Weights of a small mixture-of-experts language model, trained from scratch on English Wikipedia: 8 picks a token, a variant of Muon for the experts.
Below are experts of layer 8 (counted from 0) of a mixture-of-experts language model. Rows are named router (the router's row for the expert), up (a neuron's input weights, with its number) and show model dimensions 192-255. Each number is 128 + 24 x the weight over its row's rms, rounded and kept within 0 to 255. Numbers have three digits each.
After each expert's rows: "comes after" lists some tokens at least twice as common just before its tokens as in all text; "gets" lists some tokens that make up at least twice as much of what it gets as of all text. This comes from a sample of Wikipedia text that the model never trained on. Tokens count by the router's weight.

# expert 15
router:139103128146149140202127121150131152119139106162150135144127149135121121135119098177125144151116166135103116126157119108106133118106120130110210100163109115135120135149144087132122162145143171
up0:142131145153192113131120147145132112143111135111130150122106135156155131126114117088141167150111112129149114092172124122122207138155112098101166128109147131148159113148102106105109126158155100
up1:104140143139112128117112115156150140121154112122126155109140103161136095151107116165146118151117164160117104170132125082124151150113109143140167110140148140108132124117113165134107133163169144
up2:171096082125160148141102153138130156081119128216147094110148140129108105117122143158118137128160134138116119132106127071103172102136092157145170153121089122139080123105135120152106148118126108
up3:107101106163156142131126136112132113091115099102118098129165125140075101139118108110129182132082155165104138114122116176120125144154126130094165138091120150151124150150126149137142191105147167
up4:152112165136156131143144103113116132091173149144114079116138149128141107143079086148180149129102132095158123151146144084131118110087078090135165130165134129143118131133118104180146175120134121
up5:103110103137160142114110136151123160132135139154121137111169131104117106134123106150112164156146127108113170099108112121142136127094136103115176115184121102071090107111135106159158133146114127
up6:139130059144097138135116141134129096083106123167123108067175129107107122140125102141141160104100140108074144096170097138127161112143111154123132113163102113114141142105113125119133166120126138
up7:144108165133142169151168140088124116103121169118138110162114159158131138139109130124127145131102142118156137116074119121048154124197158176146109113164133133124145071104132111172115128112159091
up8:131107145111160103151135143143160153091151116124190088129161179123188138197118140150114110170133119137099153165130080107078130126149139088136133081121099111126115142126122136155137113161120181
up9:113134141153136155156096097125131135148128151158126126164138153124106080118113167158073113135150111139160156132144112128128167122132138128119171144154126116158130142130134114131138127123108093
up10:090157094151107137183154111183130120168141097149117119135152110144146103141087111157112125121098134107138094119113080116136112169139122172160156117148112128132141093143139127138116127158150145
up11:121122183129167162130151139084159156152147091164129134128102153125117118152105166172132135125135133138104136072144123097131141132115133127107199094103100103131114103121126112113142111126130132
up12:099069097138160155110106151148138118131103102118067135191147136154137136119134101113130104163150176138092127125098093103081090108159140115105163086117132145126120110118055112090080134131112135
up13:125105147123096132146161137185143164131095078099144143125110099109089118127134084146166113159118141090087105127115140119148122123139146131055157113148123142105117113155133112134130096158117111
comes after: "0", "2", "-", "9", ":", "\n\n"
gets: "2", "\n\n", "0", "\n", ":", "8"

# expert 25
router:169137110134102117163145152093116112120116132151168123137152124117125080179108112121125123151127125130100141138148151147082116118165117172096123100155120098119138167130157090101133124098123130
up0:140129100122093140122162100108122129120150148186123138137123114100127092169150118113109133142129126134094150158135095061126148092145169171149130130120106074136124116120113141180111184119105119
up1:148134079116131120120121120131117118128196081177165111162106113165164135121112167111151141102115119143122133087145109111117098144142156176142129138160112134103142147109180124124171150134121112
up2:153113143137151138134132142155120119121134145131113151113140138142123170168123135134132162135109122128110146136127194115111146099154130120117121123150175161136114107135138097151163152117114123
up3:160181110123121164138141175089139101143116145120117160126110122147179113132105120160103137162153110103111106124095131155102134166139131130101165162130131135132077151122134141103146102145105106
up4:123118093136136134129133122117099140093147151136126128173101118134115143108129136118091124158132133172172095167177084119118143130150112175074114128086133090133110131122127122087131150174144126
up5:124090120109106134124077124106101141167139142133163136128110123129133136124115129169136085129102108122120159131125137146141159085097096148053109137165132138112093124135142136124159096104145153
up6:150162125112133127150166144119149122093134159116143135115105092112122119122172082164130116128139158083098109077118113140137104120126113170114116114147125115132134133168113161111080151120115143
up7:169144068108121162126146134143120116068078091150112115111094101163131090100118073095130120131115148138132155108168114157143104128137140112127116103164161096163110115090147107131082111170150169
up8:156129149147115106142116153084112134128102101128145117171095116149124137117121114086100137105116141133123164115124130188086104133102127117075126127151111134115146120134124122124140136120136115
up9:106162147154106141142109130098114113116105126114126174094110143168130078137073127125160154165129137139095111113146076150111094087155111148106129130142140136145127104161113128144123142106146120
up10:142128113119103165104122148102118126082181154122134147130143119128154130207124112126134146125123168131067106148125142129139120118141135183117137151127089087169149140129148122138123141144100103
up11:143127132107117125146106104157121093145136096142129118141164093087100106119102153161115136114125100110145147130103125136105162078174127131139158171119188104137118109158174093106121122137116124
up12:142094146114082125135117138131128155134127084155124099171151141119129136126143125155144141094102139129123141146141141146108104137132085184127131075130116111139127135146084105108093143098164141
up13:137108056155117143152206127102098103162118136143119085084156122132169071100047135110137173128122147151145141149116116070102116160148149148147138107133100116157113091115147099101119100119131127
comes after: " (", "0", "3", "5", "6", "4"
gets: " (", "2", "3", "5", "4", "6"

# expert 44
router:166135109179122123179139109119102142136085121130155150193105156099088109161105129148160073142103142138110135108128138119078124157145177136107144099118095120096123135114089095120138149099114137
up0:197162123141090110113142097091126151171134142102120149154083111074115169109100144088135098145121103161142171141105126163126135112094116119138134097139076100134111149146168117122137104121078130
up1:157137091148129098126157118126097154107146126143089137155125140162106085134133094120114099193181113137156111136113090113117140136110122143142154191093117148148112133147092148110142117137115137
up2:135141117130151123126071129130069156121101122133146117158121122122109109126136138098120144096147115148103128125143123158122147151105145135143091178150144115131102117097054130135130143111123097
up3:155118124104122154195125143103088104108134160099139112182159125158086117138125140144121110137086156116094111124134134130087177096124137153160124124115082123112139123114131095078128129078113138
up4:101099147158129129129135097084121116134134152146138120147131151165146118100096139114130109152072091158100151142158147132080088181168139129127102136133076092152137140145155131151111091117120148
up5:100094177173119111123116145135133113139117100136143168114106131088150109148123110073198126147092130158135132210115138120116125085125124117170175111128144162173102129095121100080131124152122144
up6:128165107111086139181105136133075121187113141112132145121121179129143135126106163111150121159157130098137133134169186163114132113176128175119147081133122155163109108109118124145128090127137127
up7:141134121123139120128126119124138118143167165109126130127116146121118108138146120144150130137132121123139148113138134161074160116123135092149101136091112101133122144162141120144161139154117120
up8:179115125116153143117119139109145132113080145124147127162124163105124116144150131139125119126124185153090142138129127123139051152111107110122110138107135118075119090101080126119146120143109156
up9:172146103149146141151129119157130146132060102167152099120137129151133142126171129154138097125146174129101075168106138105105128092082142117105129162141105123131120157130162145102128120145093148
up10:147141162140141096143170102130139117162106173107149138151143185116121133090116116164177126096162130159071115141137094119113061154132087140133136100162122190126100083223094100142126124112120125
up11:143124141148127151192192117107101144139142099116099119140127109137099093101163120183098110160116150147101152126138098154153112146133153127100093118094146106147132128130140154093134145111134144
up12:136129122100110111127075152143114113118104178098126145159158099098161129101168126150117091148121152140092114137105118141125111125172120141154140125120139126120131107107112154113135130133164138
up13:143151075094146156164123122181129126098154107149148135184136091141134136186115100156129140122110154100126128160133124152153162125151117103128128165136122139132118125130135146127127065142154157
comes after: " |", ")", "0", " |\n", " —", "3"
gets: " |", ";", "|", " —;", ":", " —"

# expert 3
router:158154123173147111152109137114121085091136112141164146191156146173134092133095123119132192087117130143138116161121126119115151128151139109103155139158120124107098159131118105123123155117162138
up0:136145162173152139132141114113144091137123123107157136117142126165130099116109148154103127113117157142139157132149145138148131110113153095107119206122135099135112147149137109142089151116153179
up1:121121105118153113104130174102174106116123126129128182099120110128123158145155093126143127129103144124132113128148136139103096127132144115084134135146132107131096147129148134137186112152109123
up2:145150148124147125129102083092141099146134094107184129139163116140162135175109142085136141116093126091157171162152141142127141170101127122101058144159138113132089157130125092087144097083190160
up3:111144112133125128133082096149122087135157129117190137165172132130154125120114116114124168125134115119174122154129132092177152128141082134115111105123165102145121117119122081100080163070157093
up4:149138166141159148134097146160133124078141133130084126150163146142131108135106116124113161110143128132154127121164135083108138121133111124083135110141135153145114154156127168099151165175107127
up5:138123121143142097129138166097142099101120178120090093137108131118136116138129136088155136129110123134111122147130133135124141174105181153125138140139145140123127148116126168143151118138109151
up6:157105144121141196103117170127160084125136137125209103093122094146113104157117101117165152097100135194148122122130120135120144123135129121130161146150122128125110142115133105142177110163140140
up7:128136161151135131130106097132153054108153184089159114101134088149121099144136128128138127123133114119151138120149131148179161184117125138110129144121092132130103120110156114125108129177161164
up8:115105122112080164160126145124139097142154110108100193201152146124148145132109123152118169144148124114107113105113146112146159138131116145121119134151134106139140162119099100137122122105138091
up9:113166088099136165124118151164121156103123109173109129157160123123123134118157091153139120106127180132152125135094130126149149083084119146152121173116142099164133124092125095131104167201133150
up10:171118058119143126111170107127100164103127099144133129159139156126113122132108127139071152111111139150145153099145103121146098109142098104150180148132091114064114180093134099142105101128152146
up11:136135124119150114182146117159138105136087095153142108084121146139157120137122127120139120110109116100117132085114124132135142166129153109133102152115168143139111109108158166114150148183119154
up12:131118123104127088152086121118093127132191139158154119138148140123161156112128131143120145109116135070122111148115115092068164116123106070134135131133121148098113143157107144078123089137140138
up13:160140139100127103128110113194091102139113124134137176143141147137144127069148124077141154129128126113101097154127136135158170080156105114106120080117100111093094142149109144152148143110148098
comes after: " ", "9", "0", "1", "–", "8"
gets: "1", " ", "2", "9", "8", "0"

# expert 59
router:139142099160156142156121108111116117125150114103182122182117097131136158143088100136105144126117134175122078106137121141121142150136161147115143087134138129122110126107109111104144159115167140
up0:128154134106179173139117130090069138138142170115107105167104174124152155115138111129140132146106120123154103137142117129118138179134136157141132104126151141140123160156097124112138147123127151
up1:083120091140143110138099127162152119144080125165127108109138093142101147117152106177142146125117212117098151090148117129114137150100087121130118135139126119125143104152070117135123139082119138
up2:144116127109170110135123114117147082138157175128125150190141109130128101110144121159122151114135133110147093160123122159178146130168098130191176076163140170163122141126138145161111112133121141
up3:147146074095098149134067142160139109102092126136129126142130097110096147108126140157123103121151133116079136129147134125122142143107154149130149075136141155188108106079058146148096185119127166
up4:138109142139117182114136126114153115091157175118119143117106121099110156137170105111089125127138119130138107102158127140158120152150120103155113126148148110125105107059107097078136162103084149
up5:097134110165188128154121099091132161128127122100175126108146165115112113120112092137060126120137142153125136132175143125128122145151132131126142111150169106116136105144119115096121146166114136
up6:104134130152105163131159129104148113136110112130161106153141082148117169122117101137145097106122144123135148124140117088104095130093115130122130105160133077140089141135125122088143174113130110
up7:146110093158137108078124145142080125112108057143176115162123139121148096149050125142157136111139126162098116170101108094121160106127121108135111116137140124157146109126098136110134134128121155
up8:145124112104106108131128148147130110138082118156099128165127101164140089159151100128098105088097142165132115099105132189096108104155100133145090106130101117134105104177127135119136178141149167
up9:148125143134127127104090129110111164151157132125144094134149097132114075120147133106114128096141165166112121135109148116119133155083126080065168113144145132150129123114116142163142119138097119
up10:134125103121087111170116142135062139160078093101137119111125126107108091118125126109098111081115125119128167147140111127109120146148102095166153063151131119135144110138169097135133078172148121
up11:147133124114122143127155069124129127089137120141065183139087105139152144104119140134105112164129111101146076110106139141107166127145159117095137129123133125107147162100115090147105063127144136
up12:098144101134165086120117095131130113121086126126103151165102111129116152111169116140111172125112144130121115131114128086102150123162192127148124124143118129156145131051100139106112140132107145
up13:128142092166080142115126113145132156149137146146142115135127106143077164156145130142111103126171145128133118118105135143099129132121157149102108119127133121169125150103103160167090164111195174
comes after: ".", ",", " The", " that", "The", ".\n\n"
gets: ".", ".\n\n", " The", " that", " he", " which"

# expert 56
router:118138116131144159156147094132084130089098138149169166146122110156105144179154145180126123124105137147141110098138139171143150097137146148129114106143111115150110156121160136141097123135141146
up0:139156123142128121098142111086092088100148127132117105131145140149086148111140123185113081102137106131117154130139131104079142140181110096146121147123076153152103149098162121136119143097162158
up1:155101112113109124140151169092171113079138135095146166125126113088130109102094117133122155130094110115128134115149124139077117127112138079126145100158149152088115073190117129111142084126120100
up2:091120136139115189106067133157123156098143083121130148123148111081143106149092122138116114136109138163150108167183126115151153107092120128103130144131107127155122162112161104141167098157136117
up3:142086123157101160143136125096103150109154125093112128097099104137114133104149144124113117147085130125143112141162140137106147140118129117136127141132162152093124115173115146123099098112167138
up4:119106114127130102155141126120135155125099135132138096146084153096101123148135141131115164114128153142146085089119150139123154152185089113127179116092160111149135160167116133142139120150131135
up5:148098119102125152091147122104072157105151122150113107166173080129096095101127140134087092140122090094125120141141109134106116164155109126155140102121156143098124187111099106079062141131156099
up6:149125153138136114170129081120128167167092162089141150157141142136169111142116154110109151118117156170165146121112133126140125161105124107160159143126123100130090209075124132141096124091172137
up7:102107143175169131119121128141118135084121150116169141079151131145135131154155107137173152115109120125123138052131105138148145106124133148123114167102108115166132142124176112154125123154135114
up8:128111123093106132142148097106146110148139161137198125148108128106172163172098121105073102140133090138114107110170120140110164130108128147118127122141127131135095134106124132136142067113141109
up9:114152154117089162132135105123130151097085134159143108113144099165155097093097143165121140149108094111105133133182156136137150082159124105114112121151163133139120165128133162143178118121111154
up10:115133171120096129134126143145136115179122132133124163114128137142123152123086127151148124116098155206137092126153123131154143139114112146180169114098117145177173109156128112124111097132126122
up11:136131095124107164116108111120086127092106172140117139070168147130120125129194131149125146132111149109165130141127118091168124078131115120157132111146140134090124138138127157144142127121151140
up12:120150142143135146162100092147120148095128161153139127153095163144067119097098120113102164109161131130133103158143128096133099117095102133122145117131126145160120162137173147158098159148145122
up13:166129130146100143129149104134138134152095151095140152127128137099137083134141116127106124130126156102164145109158102115191123119122163140163131158141114103136114122103150146135147114125125159
comes after: " ", "1", "2", " |", " (", "|"
gets: " ", "1", "9", "2", "0", "–"

# expert 38
router:157161097152119108150117074096124169117094121146121121161159145115099135131083145162135140113131146122119100156157117128123128140122101133167150131152108128155126163112126109143065141054120157
up0:120167152078136121120125133109086134140085155175153134158149114143122160128062189130168121119146133150115094107104136127116159130127129138140123112127098120132106140088149135150154126101122183
up1:162129135105126143103119107156124143099134121113121091134092137104115136084120122209078135082100138128161136154163143157125124142098088132153149078084152157122153108085109118111132145078130143
up2:120095117094111149123136129116145126167140140110153122148084095105138105166062125124143139120108123156171148156133162168113139172119101141165128156189118129123114103088153105138166129141110085
up3:138156153135186134138107115155128163092142152136150150138124118111126083125106155136143148115075113105121128117125088144118105154094117130170088138097094133143130135115140087128119138077123177
up4:080141086158133138126162121118131127133114139144169121153152150136086107140095147107123163124124143141143106143124126101099152141149092128165113172152113145102082145123129111126088140105174112
up5:102177143150128122135119125136147135109177157151120135117116107161187135108106108127112166141133159137100129113174164138145150078170120117126109103162131106161097122106121159131106159134100195
up6:141164084111139134130128091135140138126156099144175141155112136098172154105091142144126145140158117145119144138151140154147133137124102141111116140154150092119104136072126103138170133087121164
up7:151123127129165105123132125141067152151126068139080097154152123127167116069120112127094110101139121148124146158154110098111091148161116131145170113135128140116165127109127091131111192110165141
up8:148138117158145118151109151143102149111140103140145140120141148144116141146142131141150101099109106133086115114130143135112130155128094113158092140119152135124149178133162112109093150146146133
up9:142089142146139174144106078112109127127110115142091107150157135138084105116122117152117174130146102135138139179160119084123116115146121138115113131131158132143151133168065139161121178140185151
up10:130100128192094135136085132113081139135073097147109110121139129095139055144143124094121120109160097155115145161189139144128142181097120134143111109165120134115131160109140148140095188148173153
up11:164126113166147146144159116150110164140115084150070068124161138110115122091131138135133157130107105102115093123080126158094111129167144126149124137117136098155123139142144096106114093020115156
up12:128132146158112085128087138154136136131153144109102154117117109099132128132114123125139158148151186131128112128159133132174108126096122149146173173147145133159123129143120125167130168095133105
up13:112134153112099118124096125134140137127126185089116109142154119138161143170096120121137177146135098136149146117118143139104131141104111105166143142110102103175138120150148110110114118151122173
comes after: "2", " ", "|", " in", " (", " |\n"
gets: " ", " (", "0", "2", "–", "-"

# expert 37
router:125138146150119114127128120085133112105097174150181166152148144117128130170092113125171148121131157165133147131150169091081142119138141118165173113155139099157087161096133099123135128146116140
up0:142154180124132117126127138120123140149101135103153137116120117102088149188116146125159114145095137101126104153085134114177132156150161119138157116196133128116143156140129181112153194163113127
up1:164135113094135132133140115148152134095122110159131132126140105137125092117098118105137125180091152155135131153082116156108167071109149112154097095162132116186128147105128120163108120127128139
up2:145117168136145121124109099095104134115132106125129117160126152122162133155044128113152116156138146129118128126160139131128122133123138117088126147145092126115094152147174144090098113092123087
up3:168140143131139129083116139130111154102132119196201108187142127123128118192097154084116134088113146163129171120153141116107123125159142105160162135184147079138149159094192127149148121169082150
up4:126179096145077145134124114072127139059104135080170150115134128118126138168166084135148094098114122146077105123109138140139125104120156133111155130135111132151095130123124120150127090113076113
up5:110128085162120132112076155124133111102093158109117141143154109119142134158112145128170129131137142115137132112176148096110151175161149128159152111146124110102135142097086115123117124136174162
up6:114139160125078121124144135164136119110104126150200145129165171111127130128094146131117122117125114135105111124153157129141162162101117123145122121144155097179136148126187080099128147100125123
up7:134141117128117099107136087165146213116118136146123134138122079117143129147077116123113181128146085121114111125140105110146086060138191086103138161155112146137160107161128122107113106077156133
up8:117117170111182094106126151095137090160119183105147152163223139106147147126101124097148099096163137137158169160139118172121148175121120085144137146146127157123113132102107094125092090118153099
up9:097147117127073144103127148107105056161106171143166157199135141120104122130134086128104093163160151110151140128141105106141147120156129146139124125129137109128107164085094115145108101143114083
up10:152115109141161107147142150097122107133107136124113136144152100142165113068128059143130161115123156148107085146135095091145088105137131093110129072093129110148148153097128140118126145129155170
up11:118106084124076137110099162109146080142137181127087186109175108089117159069155154152103147118160170091114139105104130070088135106149153107094128122113106111063140153120109131152132148142147119
up12:144130131090139076143132179109145128140091148102131141115124179166112126154125102111144134157098138127108148118147085114102133175095164137166132125135106137164140163110201186114101138142139140
up13:119122138154154128118094121157106158119124157098144187141123132164113094102091131122130145175102141165171143099146119118108111101162096110180088135094174101123112160089134133124138108078106154
comes after: " ", " |", "1", "9", "0", "3"
gets: " ", "1", "2", "3", "4", "5"

# expert 76
router:159157108192120135171131140127076170117070080137144173182130150125110093121139104163161116088134120143114129161174107131109147161125125129125143089107147144119125114089116080125134149128127123
up0:095171117159117138131137130111121186135122098160123141094134134116159107169126118148149106111101128102109137118147091127118102110115126153131071090128146118172098146137107138133122116131121150
up1:111135128137111132099115147132142128113107138164139154134151136142117117114112117148159118185119115091187168114153157131110147130124147123143120113157120100099096143100092131142170075153166117
up2:165138156181115146051103141158166099115117109116123135114122109130123104099100107178136125132095141182160103111131129089137139086116112135135140117105197116138144101160104120105146123155090139
up3:149166174113145110125141146142155157148130091151092153156128110120118143121120141119117135114092123124125132145151176133154177200101137132127177066079098148116155097131113090131140143169108117
up4:131134101122145171110118149127106122139139138135152125172104120135109105112165141145138167114192153114133155137108123129150134135120128120140125199101147146141102097136146119128105126157104097
up5:144174096182100114123127133158111154122114143130131137092119120126084151089123131136106148113107134115177113147114150139090135135119089092101112119126128150197121109104154099121114140153163100
up6:132104121179146123131116146082129144139146077135139224142140094127130112122152145101147175129118137110127145140134082156150111121121136098130126171120156119083122131139062112055112113156110093
up7:137164104146098152148143120122130129075123116141119145133145150085128113164118171138123101111106097105119156093176153124114100134155167131083151104118116132116149089110108129150115142109103110
up8:137125121142137106087112117137056112174144111127153135130137156149124136149103094151150084133137134157132120141143132129133192137084103145121199093108133149125160129177132102128105119107146117
up9:127150105138126106160121119124117182125112151112125150160143140091139067085097066112134158135137131109114125170128130099136146089134115122150128121103143115137092179105125132155113116150131143
up10:152100112195080106145108124133127150100090116138143127063137113115119076137134126160138103106134102133099134111132081120095082172152086120123115110165114135100161141134140123128117124114158112
up11:138164141108134114198134127155142178132116109145128134177108113104133153108160152146125152103151107154118091162131094167119142110119110152099141108094125120122127090141067124153059139165155142
up12:141148083161108149128162154159091131127143107128137117101147186100095095147105106117126137125128129130121132144117114089087156100150132144122176114076100157101156101115148130116155135128155133
up13:124138105143125164145096150137147026149115115085130187142102113151133101134117090111124115110129194110106100157171125091136140138108132115120092096122105147137145123147089127154154128161119143
comes after: "2", "1", " |\n", "3", "4", "7"
gets: " |", ":", "|", ",", " January", " September"

# expert 41
router:146137116172180126171131129128135094119108139159119131139116107181106136143117119168169161105123132156075117135175119113094162147130143138152149086105113164109145137100148123103139156131137140
up0:145152109134141141144183134109145147124059137098115162155105118117113122114131177134169102135110085132110096159123109124127121146158129158164125158114142139147103169102141145165122154110118157
up1:122101099123131126132131131117105148137138113148118090125129129132128121146152126131150125133156120135139116150186108127126133149118110189127154123073090124152094123101131087176106133104139105
up2:106122118163133175110121143125132124110168145127172072165114157151146142121091102097120138155118145162161101106065144084123099145121143133171143143113112119173128168161122171154159104127130134
up3:133127136153126118127134106131101115144095123116145107111108127113068138135145134143154154137151144108122096119122068136074134143123122120156087134115136103094139166164070122132117130130113112
up4:132153169129130122118125104151100151117118111119171103137128099138115132180126156147130126108124154133095124113141104123124144111163135131145108090165127122143135131097095106118130153127124132
up5:128129135138149109167152109134170068124154133136080110153148080141086155124096202177118119135106102181113143130144153167125155138163132107080111116109119106137160142131145123118148103143139139
up6:148107085154113194105101118125146158142114103139184059150134096132133118166108112143154138161124109136132142137127130112140138135096130103103149128117171116156111111119111152147108161124140112
up7:137106165140125135134171117101139130101129147140160116109114089156132143142138129165135191102123144165106105126125096141157147145153112090116137112138128135116071119131151125103132156123128167
up8:092131118141171107119108158117106128127097129140137105095154105109126121112121153153106102126095154114150132155136082176121164116087149101093148121104166100153103080174102107120099133132126140
up9:164123140123144131096098140128116121109117135152134146165102101148100143156089123134123171114121112111135143146126175087143091119117167151110121134130084137124193118137135132132101129152144151
up10:112114143147132135179094150139117117117169148171130167147155161121120131113140094109111152162119141126157101115128086133091196147154117165170154070130155138075116125139143128146122134126142193
up11:096092159125137115117106115119132096134140162114122097115130127130162126149077137144112124093147107135129103138119078109144131110132107163181111085133115199180147130119145158137138112116163147
up12:107151168082150147134112132134112113098128117202139144112157080127096128131136130169094153139141154125077120115142153158138143116136114152121107099098118142113147122124137132114115116113127168
up13:185130121146176111142064150190097099138122125157113090118155141136106137112130107184139108136070103169118179157120125131170127135122138103162137148112135126141154122095159099167110161109106082
comes after: " to", " of", " with", " and", " for", " in"
gets: " the", " of", " and", " with", " a", "'s"

# expert 75
router:149138141137143126154133122114103131136101092139125130122114144146116082150109112150125157117163131121113095124144151111117154162123124146084150098124078087073105181092119101106139147114135143
up0:104191096131138130115140149105109139109128116134132142115104167180103147182118096136143126104103162126102100131128116153162136206169133158101131151160121129165130148134160108139135117113137132
up1:146129119147141094126131112118154148152111112111122120151160128146096126147156108100138122128084119176132118094188129099122143131108128152138121093106128129092136112112091137122130165125094131
up2:171171112073097126129155143090105155131115154102079093156125146108116174118153109117144080124118122127166065153155122120131139143171117114112104131114177165143113103138128138130133121125110142
up3:115129140114134110169130106092132187097106130126122020141109116163120050165143092127128150106136173158133121126148118139092147127133126106119108120124105111099146095149163125122133153137127125
up4:132089137138154123175145120137128125112112136135138145144129125124111123143101152096116160099098134098179141110117126095110149193160158112105144121098128123113064121132140100121173101181158093
up5:123123125117126138108102108164128151122152142137091133048100157129123157123116150123143086108146134119151120140135141121120096098128087175105119117106140150090096146114141071111129125118115116
up6:123134127103162115186126126161101154132132133113099144198111126112122094117149135141094147105127120134097117100138152126106100182156163140132094137102132119114158118048127171112122100104121137
up7:100137120121130060114120107117126099181123104133109157114150109121146137108082161140142143118090111142104073143153162163122151174135172126088121135174098126149123160101150103122139129174136125
up8:137147108141150096096091154139085114084140133119108150133141119143137142124122166115127113115124121114142134146105097130111103141167118132149144107155136096141112162127153084164129116095119142
up9:119092124115163142121137128124125199083110139137135141128128128113148115168143132133133133145158107137152133119115165117077106160134151121100120121116110123107131143106088147126154126117113097
up10:122153083127096126176170128125158116102129115144097183131127124158132072124137122145115137144165165136144134156123136114123063069110128098121117132168100117166108135117106130129111114148143087
up11:149116118105121137134115116132136115076097048176140161141150158136115136159146145140139117081155106155088145141147107123128155179087157150086133091118134112126125142101115119162142128143165156
up12:115126137119164112121128093130143156122107134140094144106125119148097121111080153143111100108155103108132115173099133116102187156153120123119137135130104145076119126110183146088112139079139148
up13:095155115127192157154112150154152107107149131117125152144126094134114120114117114116127173126127106109162130119140155153094090132128141137164138111121108093128098118106155114121129128115127109
comes after: " |", " |\n", " ", "|", "3", "6"
gets: " |\n", " |", "|", " ", ")", " —"

# expert 68
router:133125134148154147176137118100114124112139138109169148136150135156137148163108098111124102102114144153133084110156154108122179124130113131138216097117110146092120153123155118156103092129169157
up0:113130101157145119143074185139111115143100102106084118137144131156118093154159133118094148124133090109153103161104126092110124133121112127144182113138135131145165102130150083124112122084148146
up1:137117120078117112171120152109125139128135108091161128116099116106121149150135116085137115167099136113131151103144114090166108135116094114177129116108146135144146144175166126166121145081150107
up2:084093140163107154123093118100077159119137121141122151139153112107153126108166151154144105122114119114081130120168066120129120095130109162130136130122121175114116098132124153107112140103150094
up3:185105153158124138105116135140092131147101100129094122152094127092097124117116108153175077166125154153129124145126123129133157129147111100131158144132083129131125141126166129159103105124155159
up4:151117164145111166174086110140137164160122149146129131152119139122126111149156124124134127128120173117122119118203129142118177129080161137109169110090065163113122132132115107145069115116105149
up5:135123150124183103149174176148138174134129116123123131131098156103159144107133113144096105111129178096097131184110128112134152117181107107169134085112151134115090117114123121157144127117111174
up6:130161117114115128142096137161110141156096092158162167149118116122100141162125116129169126122127129117126145105149141106137091134124105134075163115129117162115128128135084102174110131130143123
up7:160139123161150167115127166108146135093167130113122092168142135146115090154123120110132125109155152092088150131148131107109106105150135135131153153155157132100088113112131093139138070123127081
up8:144134144139129111131106138151106160141128112131154146168151150135138120112139088116131128118146117130129102132168178081101169122145142120093158148126060093119102135172122131178118111105143141
up9:169133131120128094116129115125110171147138114114177124120184095183108119127138158142147123135106141141112132114098127152131136132092073126118139123133053134132101133110090108171064124127106153
up10:117184083152126179112079152121146099107111145105130178092158141129131131104113080154097155120147153105136109128139180120119087135104137100153153107145157110115142144155140121108109095152111129
up11:136122144128135124179112099102055140114103131095162127110146161143143134157121083075125096104142100142138074129124130132147103159125131110171125133134061109103108131126112114151129134121085127
up12:101145108095098141131112092116113123151172134148140166099120115126152127136103167132118116129118110120131075098136151149150157126081139152154172156133116106106068141105158144142112141131085131
up13:162125151142153157126132112136139121082171126145122157161088163132112141123115102107124129100100105136154087117169135085173155109148167163163164118131145114109106107113161137152142110121158130
comes after: " of", " the", " in", " to", " from", " on"
gets: " the", " of", " The", "The", " that", " his"